From a checkpoint of a small mixture-of-experts model trained on Wikipedia.
Experts: 64 experts in each of 8 layers, 8 picks a token, a softmax router, a shared expert of 64 neurons.
Below are experts of layer 3 (counted from 0) of a mixture-of-experts language model. Rows are named router (the router's row for the expert) and show model dimensions 128-255. Each number is 500 + 25 x the weight over its row's rms, rounded and kept within 0 to 999. Numbers have three digits each.
After each expert's rows: "mostly gets" lists some tokens that are sent to it at least half of the time. This comes from a sample of Wikipedia text that the model never trained on.

# expert 36
router:485488490563510480475495498517495491518488479515500501459488509480522523468498499474504537456518494507474521497548495500517522505520464456498494461491502529506514492499478504462477489557563530549491527491472510500499478499464504492518516497486509427553490454515483540522515473493558501466486500483474492515532501522475522506486513548490504507483478496541475516489481504536499500483491
mostly gets: " As", " Minister", " Born", " Genus", " Coordinates", " father"

# expert 43
router:503515533505487496518500524492545501517471563489433532489518524553515492549510486508479466482528504486487490514493485498510490516489506492557499475495489553431477510500501474523474499501494511506490437524559506532490520518522527487498487506493526520509499497489497503494465462511429529503492449540515501510504472536503490546460525482506474465549528519453534467492502488434468487502462
mostly gets: " million", " political", " Museum", " School", " development", " community"

# expert 35
router:505499517529561486496487525480503513463488487490517501480506485509486473512545505481482494451491510492487472512459509485476504461522495487517498511508514536481480494508510475425488511505490516526542504459535539492495491501446510472526507505547518509513526485505505481502489535489481470549482502563493497516513537548449544490477492485516491541503512486534511471512490545484495515480492
mostly gets: "The", " The", " original", " Air", " JPL", " His"

# expert 59
router:467455530481513477527519507486521477468566503539508521480499455492490468465538484517509525501476481482465476523498507499516511521517488476513488519498477497464504509484527499480481508519464495522533478507467503516493521537506492507534502510513510493507498504480498493531499477482481540507516543499539507491492482511472507447528504506521472530501505470583534523530502500483558483531514
mostly gets: " You", " O", " Me", " Love", " My", " we"

# expert 20
router:463485484483543498491489503508490511466442471524498518512493482493495514510494502534558466528475514492497491521507437526499549505473474480472472533490497499506479498534533491529502458503542494484431512520454521528483489501472450519482469502461496531488502480518498483502504477479522499477502530497502549466480505471531506527488493496501478546523474511502468503476495536542494553502471
mostly gets: " this", " which", " that", " This", " when", " same"

# expert 29
router:485522513488515511557494484471484459509493509528501467502472484529517509490501469473510556461489468449504520485516444473564497513481518480480485467500549472509557516500474480488484518514536450495514476532508519524485526506522486478493530498468473513530512474484438523480515509478514473468496464482502518495454509487493525498483485531527505474552502542475524506510483534508513499521510
mostly gets: "198", "201", "199", "194", "197", "196"

# expert 28
router:491499478460483509483493463523507517473493528524509528480463491470524482515461483488519461487527488498470502537520473522499475497509478478521497516512491494460487505486485514483519484515506459533516516523455512510529502507500528502456487503456504506465505518487529455522485486490502503500493474505500503486548547534477433471524494496500519486508459471502489525546480497471479471495561
mostly gets: " died", " him", "ings", " elected", " himself", " control"

# expert 48
router:531489497468526536505503514494516511497549494483497524544509513515534477469526532494538493479481566466480537499495438508507480522510539454486511542476496481514498533476504498476492497532481490507475497485489492534519489496496505522508492490514535529525470538503514524452508534526512461499538503473549460555446500538482476514466536481506491498504477506472509510479494494446512480524461
mostly gets: " high", " short", "35", " small", "48", "40"

# expert 45
router:533514444485489511502478486481491483535443482470499526530494512528523513538476509501503495499515511483510508487464507478484516515494511491517496492518467520523483482534507519482477479514511441506483511508486462508480505499504509495563511512462517515510479482443509470505497498515512482564474494532470522494563480494459511499480491517453484452508517495524504508496484515484510478512512
mostly gets: " played", " been", " used", " be", " served", " took"

# expert 15
router:502521492507563511513525501471460490534488539516529480518483485492481477509476523510532513531489521473519473452512513513525473539488505495489486544438469467512465479487485491488506478552485506550494514471491479490502496486514458494445508517505480493484466514530510531565533521461496482505527458545532512490501526530470542524460498470480483486493527473496480499504527525469521525506454
mostly gets: " Yes", " —;", " •;", " —", " ISBN", "|---|---|---|---|\n"

# expert 18
router:478509524498490442506494577531524481517487519506522445487515468485519465451478494495504520529511479508500476529492502510499452525507525474478505495497503442447511560489523517526514506469517524453500501497451458471496510498480500505464501471520484501500502507487528492532524494507513506489504530500513478445471491516519458502565504468495495516459481494521451500541499472516504478520471
mostly gets: "p", "b", " H", "w", "r", "l"

# expert 13
router:472501471486469512528489525504492534535506536481512471486524484471501478487485480493511484521509461483483513508508499480501504473509469547458483528479508485460523535526512521521535524521494524486510479504508505470490523516505480457479497473477477469505487478484487468533499473514513512490498521503474508454465555505489463502483479494545530502450487506540486504527527493510477442480485
mostly gets: " John", " James", " Paul", "ley", " David", " Robert"

# expert 41
router:518502470505498502527514519486476482511472483489520521551512525501517491433502495520494519559514475473474506504521527498526514554508479473439536503487530493507504517504526495494509474498496459474489486526487482493524521505497520507463528476483530498474512516511484531503475462514553495450537503508515477488469505501500519504452501490503483509501519465483510488489485460491542443528497
mostly gets: " de", "°E", " took", "°W", "ʃ", "э"

# expert 6
router:497494505473482485523492505500454486514470535514484471480508454450488502508499500487514484482497448471508476514491481491503467458502461527489436455525510472466548509478522509512518505503509542499486472482497559487493534514488506503514519503467497516525544459518481477520527496484538520455516503502501477499460512533496479491447478492496498510440487503499502494482526516505455486477488
mostly gets: "ley", " York", "ville", " Washington", " Williams", " Thomas"

# expert 14
router:463488507507480518474440492502546542490486510535492497502497494501463505505501479468518531544491524511538493500496510535535497484516487502485467511509453531485461500479474553484514474460497471543472501475463477488492525542507481518487495486503470481489503531484512476472509479509503550560480515503523500460513480421483475549531494496495529527506549533507520515463489507499486512462495
mostly gets: " would", " because", " only", " #", " just", "See"

# expert 33
router:506537559527539507505477495517516506521485577516501495498519497464502510504465485499520497449515522545482534452516506515490514468487510480441515472501531509497509475530488513446477506477473502510500514501499500525538491431510507492492527498485526538503516536528550501532485518477517501510498449481463508531464500475480529436498501516498518504500505446518482551493491483478472474546470
mostly gets: "–present", " List", " century", "61", " Genus", "82"

# expert 47
router:495504453495533497485510481491550514479513505517461534534532525519523497536535508510484498460530582497515532498540489510472509551554463501508537520481488490563487500511462527474557487516510493517480480484513482515507468459525524546493525464530533487475497484519497508524529502515546503458484478527483498448450484501509493489489492480490519529474505504497485486456511540479462464510485
mostly gets: "==", "===", " |\n\n", "====", " ·", "\n"

# expert 42
router:535468521527519476523518584517512510509492518510528459496548502474506454462513528499483556511510492480493488510513562471487454466492537509442494513483493496458518520520499490479493499513514507485517502495505473511517470507465512452522538507511455473457482485503480499510492514489510467501481523496473465488543522494522542526548522504473477538461494479523508537497493489509548510552494
mostly gets: " de", " Al", " d", " Y", " re", " Le"

# expert 30
router:490440465536483503487479454486451509513523491515472486500497505483477503554481504476508481530498537519503491528502495499524468496500519504568524510547470473484507535504457522521486492537493495513482505515526490495504481469506477479493479523482490506472533479480531470477480519486505482509511512487496511470588477482441467491519503490456495464533526482538494501498521485476510486471540
mostly gets: " him", " won", " used", " due", " said", " use"

# expert 55
router:483515483524466529498522533501514518520502563497535508484524479521518487466489494513494510519500498497446489501513486471514480491484476541477526485465491490467540528505509532538530485459519470458482485518504497484502500500493506509464513512473488460484509507461509466525494463528488507468456515513484503482451526517494454533470474498519512489485497509516445493527512451504503466492456
mostly gets: "io", "ai", "ina", "ara", "ley", "ka"

# expert 46
router:528501520488508503494481478488483524507472469492482483452509475464489514494532466480486540487491518497504455490516503452477478515490489510474516520456501521516532503454515517489517476513510512509499495501496472525492488492497506479535535481520457466497471532496482481483509506456572474460464544537461470525536490492521523520520465516533528530452512483467525495489485537530502494486446
mostly gets: " (", " Mc", " O", " Z", "^{", " Ch"

# expert 54
router:488502550490495496509481575526522510525507528484532493492489484496534472466523512519486499512517487531493514488494523477516449478483481514520505498480518459474483507463555485527503502467488509499495489516493489500563520492470503512480488476564476482494512499522497484539483522525486483502500498530523476513532498530491464497525521464494475476505462539509458491539523476475520447541468
mostly gets: "im", "ag", "od", "ac", "og", "am"

# expert 25
router:482499519488510469527566536476480519517504567519480491479510461495502485539523479468512524491466498510486484515471505495484508481530472486502494485475537516454462485495478510476499523512471494523535488498510571483474496554496508523539492480483519506514553489502500493555510515485486537505534481533506510460487506513469509501452487458551477512530537490504553505510525502524491481541436
mostly gets: " University", " World", " School", " College", " Man", " House"

# expert 49
router:556527524491534530485483480495522528505514508517516529494482529523519547500472485512531491496520535500498511481476578530482478512530507471555540517534491503507447488500507478521491518524471515506538430530501525477496487496488492529524473459491562482487519489512500549477487495550539505495531449509465452521505476532492516526486517523512519528510483492471548497485477477530459491515454
mostly gets: " JPL", " each", "°W", " Indian", " studio", " any"

# expert 61
router:473475461465478495477478461528463523447474460477499516479445508495455492477502444527454467524553515505498463437509502489487528488522540532527484444496458459530490505537498546501487538499513460489502487524511476476498523534526483495532517556498513504498489517522506499497494490525498524579509551475497506490577485464486487513523498540457498470482513508498481513554522483486535467484502
mostly gets: " could", " said", " because", " called", " included", " so"

# expert 62
router:536506514517521498497445481481486520488466474474518495511513538513465523536487454487507495558495461507534508463460494462500539520505496481492526477470508469520512518468507517501517479514502509535466545489491481562474559520502519486516495484500471449489541470530453521511494462515521472496476494518487518466486471494557498476557492508497489488527507526515533477522495519465558541485512
mostly gets: ");", "\",", "),", ".\"", "\"\n", " ft"

# expert 40
router:504499538488500459489508536512515520465462582473532495500548530517502456496498495513504525525493484504506480500498525483478464510497528501501473523477475491476502521498507498463508494501518456482497515494481507451517521540454518477529508515502504488516485520478446485518520493479504479490471525528508469488492518527544482505503513494535548533476505481467487521540491527501511476522429
mostly gets: " S", " C", " G", " D", " P", " K"

# expert 57
router:511530535484492487542473456514530505480523478524519505507495525484496511524471469469471506490501475492497491452476532484525490496466505506497449502479494531524466441507500500505503463471505483514479556510496476457496506526506481498480513509528491543543501531521463523532523498532527491476465502523508554539485477466520480535503496542535474453511511464497532513530505484500511508463509
mostly gets: "),", ").", "\",", "\".", ".\"", ".\"\n\n"

# expert 9
router:446489518558475492537488518521532515504474546510486502499507516525538505514463536524463541506489523509477513499470497514512475524469490478479539511495519486461473484483481457512500495511475528548510469506501556531562515476498515528480506497481508502503533518501510474505527484485511494510502494507491505522480507508513464525473482493483523445478459496446496498500472482490462529551443
mostly gets: "000", " million", " century", "500", "″W", "–present"

# expert 38
router:532507516503518546460563504496494502542525573551499476445522554484482465508494531550496492446481510466487483476521488457507476490538500500500486506510501513429490493472511477486504508512511456506546504471508489511512488546468525520492519490455527509464480528501470493535515475495492502484505524513539507495467491525485545517499540474504509487483480512499478469478497529504531531538460
mostly gets: " States", " there", " son", " city", " album", " song"

# expert 7
router:531508500485526521515500473515486504534499500511473492529504508496500546507536559462493462506501522505540520476455493522490472526501474513508484498474504467487496549438471493485471502501467510462511496509503531483523525481511493540544499507527504528500475508546487505486545497527498523524532507462474511551464494512531486472504507499473500535500484502505531511464468506505523546531492
mostly gets: " two", " =\n\n", " one", " three", " many", " some"

# expert 1
router:517505514554473493513501496462495555454543486462528483527522523472497513516489492507516466524461473533539485488496513505492527536514492544539527501464499503505532520523539510522505444474538519432497510479490486483511519494498504503518482519512507489527497502482466440474475460495522483517493468498492496476500486471509501465521486537522481491491520483573472552506498492547490506502526
mostly gets: " have", " has", " been", " was", " had", " would"

# expert 5
router:467467457521450511486518539454493529515513480510483531487493501528526522539487514502497481485534499502520562504521512503463549501485484517503505492506503517510513462481499520519522512471518520479501506483524513489493481478483526503522498494509490514505519470505535501505506518460484482499525495474484501476499501500494500512517477515494476467493516515489489522499494471498455485482516
mostly gets: " was", " is", " are", " have", " has", " were"

# expert 56
router:508494486547524490473528506473515494484520497500499482503462519492524507526514499509509494476451538523474493506547483479500451539477514501553520483517525540488501479485468496478480511526483521500496491494545504544503487473498455519514501460512473511458503472485508507458461495522476493471539471475509434490462484576492488490469507460492489558491490515455479494461507482481469529487509
mostly gets: " Title", " Championships", " Votes", " Candidate", " Genus", " Date"

# expert 60
router:499519455463465523500511523520531515466506487495505510503513450497545496486522494480475542485525450503521440468468464519530548447517500502493466484512520477543478527519491485506512490494540519477510542485551533504485490510507477525503525525520500522485494486445460497499460512518474506530447487518527495517486527508509529490514498498561476473542504535485524507488472524493485518530504
mostly gets: "'s", " &", " or", " on", " On", " during"

# expert 17
router:515532555488490496495508435499564537517477536484466519503486512550513487513505536510523505522452470486564491507506501537505491508507512561528496515487506487399499523536526500488517445469480476500526490478530487485476494474497473538521469499512517500503510563462512487502491514535515525485445483498507512479496538438504496540504471573478501521515470499561496502507491520500489501493557
mostly gets: " his", " it", " he", " He", " It", " her"

# expert 44
router:533489500490477510538492496468491492503507524483489521509499541493517478518492497486492475508523485513473478462509485446510471486515476510564520478499497532451449472459470467489475503533497512525475507495481523512478528510524465456497458521496550520506499525488514530547500486516477512522543454517524514495500506544499512525482489475514484488534484483474536462501512514479475532451500
mostly gets: " player", " million", " government", " version", " song", " member"

# expert 58
router:483508473551505492537499507475476488558456459534485477510514557453485504510501499465480527499469462524550484546510510502498534483509519490468505483496488462534488542508489480510494498496510510464534490474510486525486509467492506536498487495465477447495517459532485489497514489467516526502500467460524496503496521481533501496508513475542485525482473489514509504514466533513510519453500
mostly gets: " May", " January", " September", " November", " December", " July"

# expert 0
router:490501455516484491509492484543478490473494479507517462505499518458524475462532437496467491517504542509495499455506469529504507506499464497512501471480543470531470521438512486503486493527519470519495499486454523533537515485515479490475519478516473487510523487497491531524509472518513515463486509494502529531528445511491485515526515525507503509468515501484521499492493463510492459497528
mostly gets: " —;", " |", "]", "   ", "ː", "};"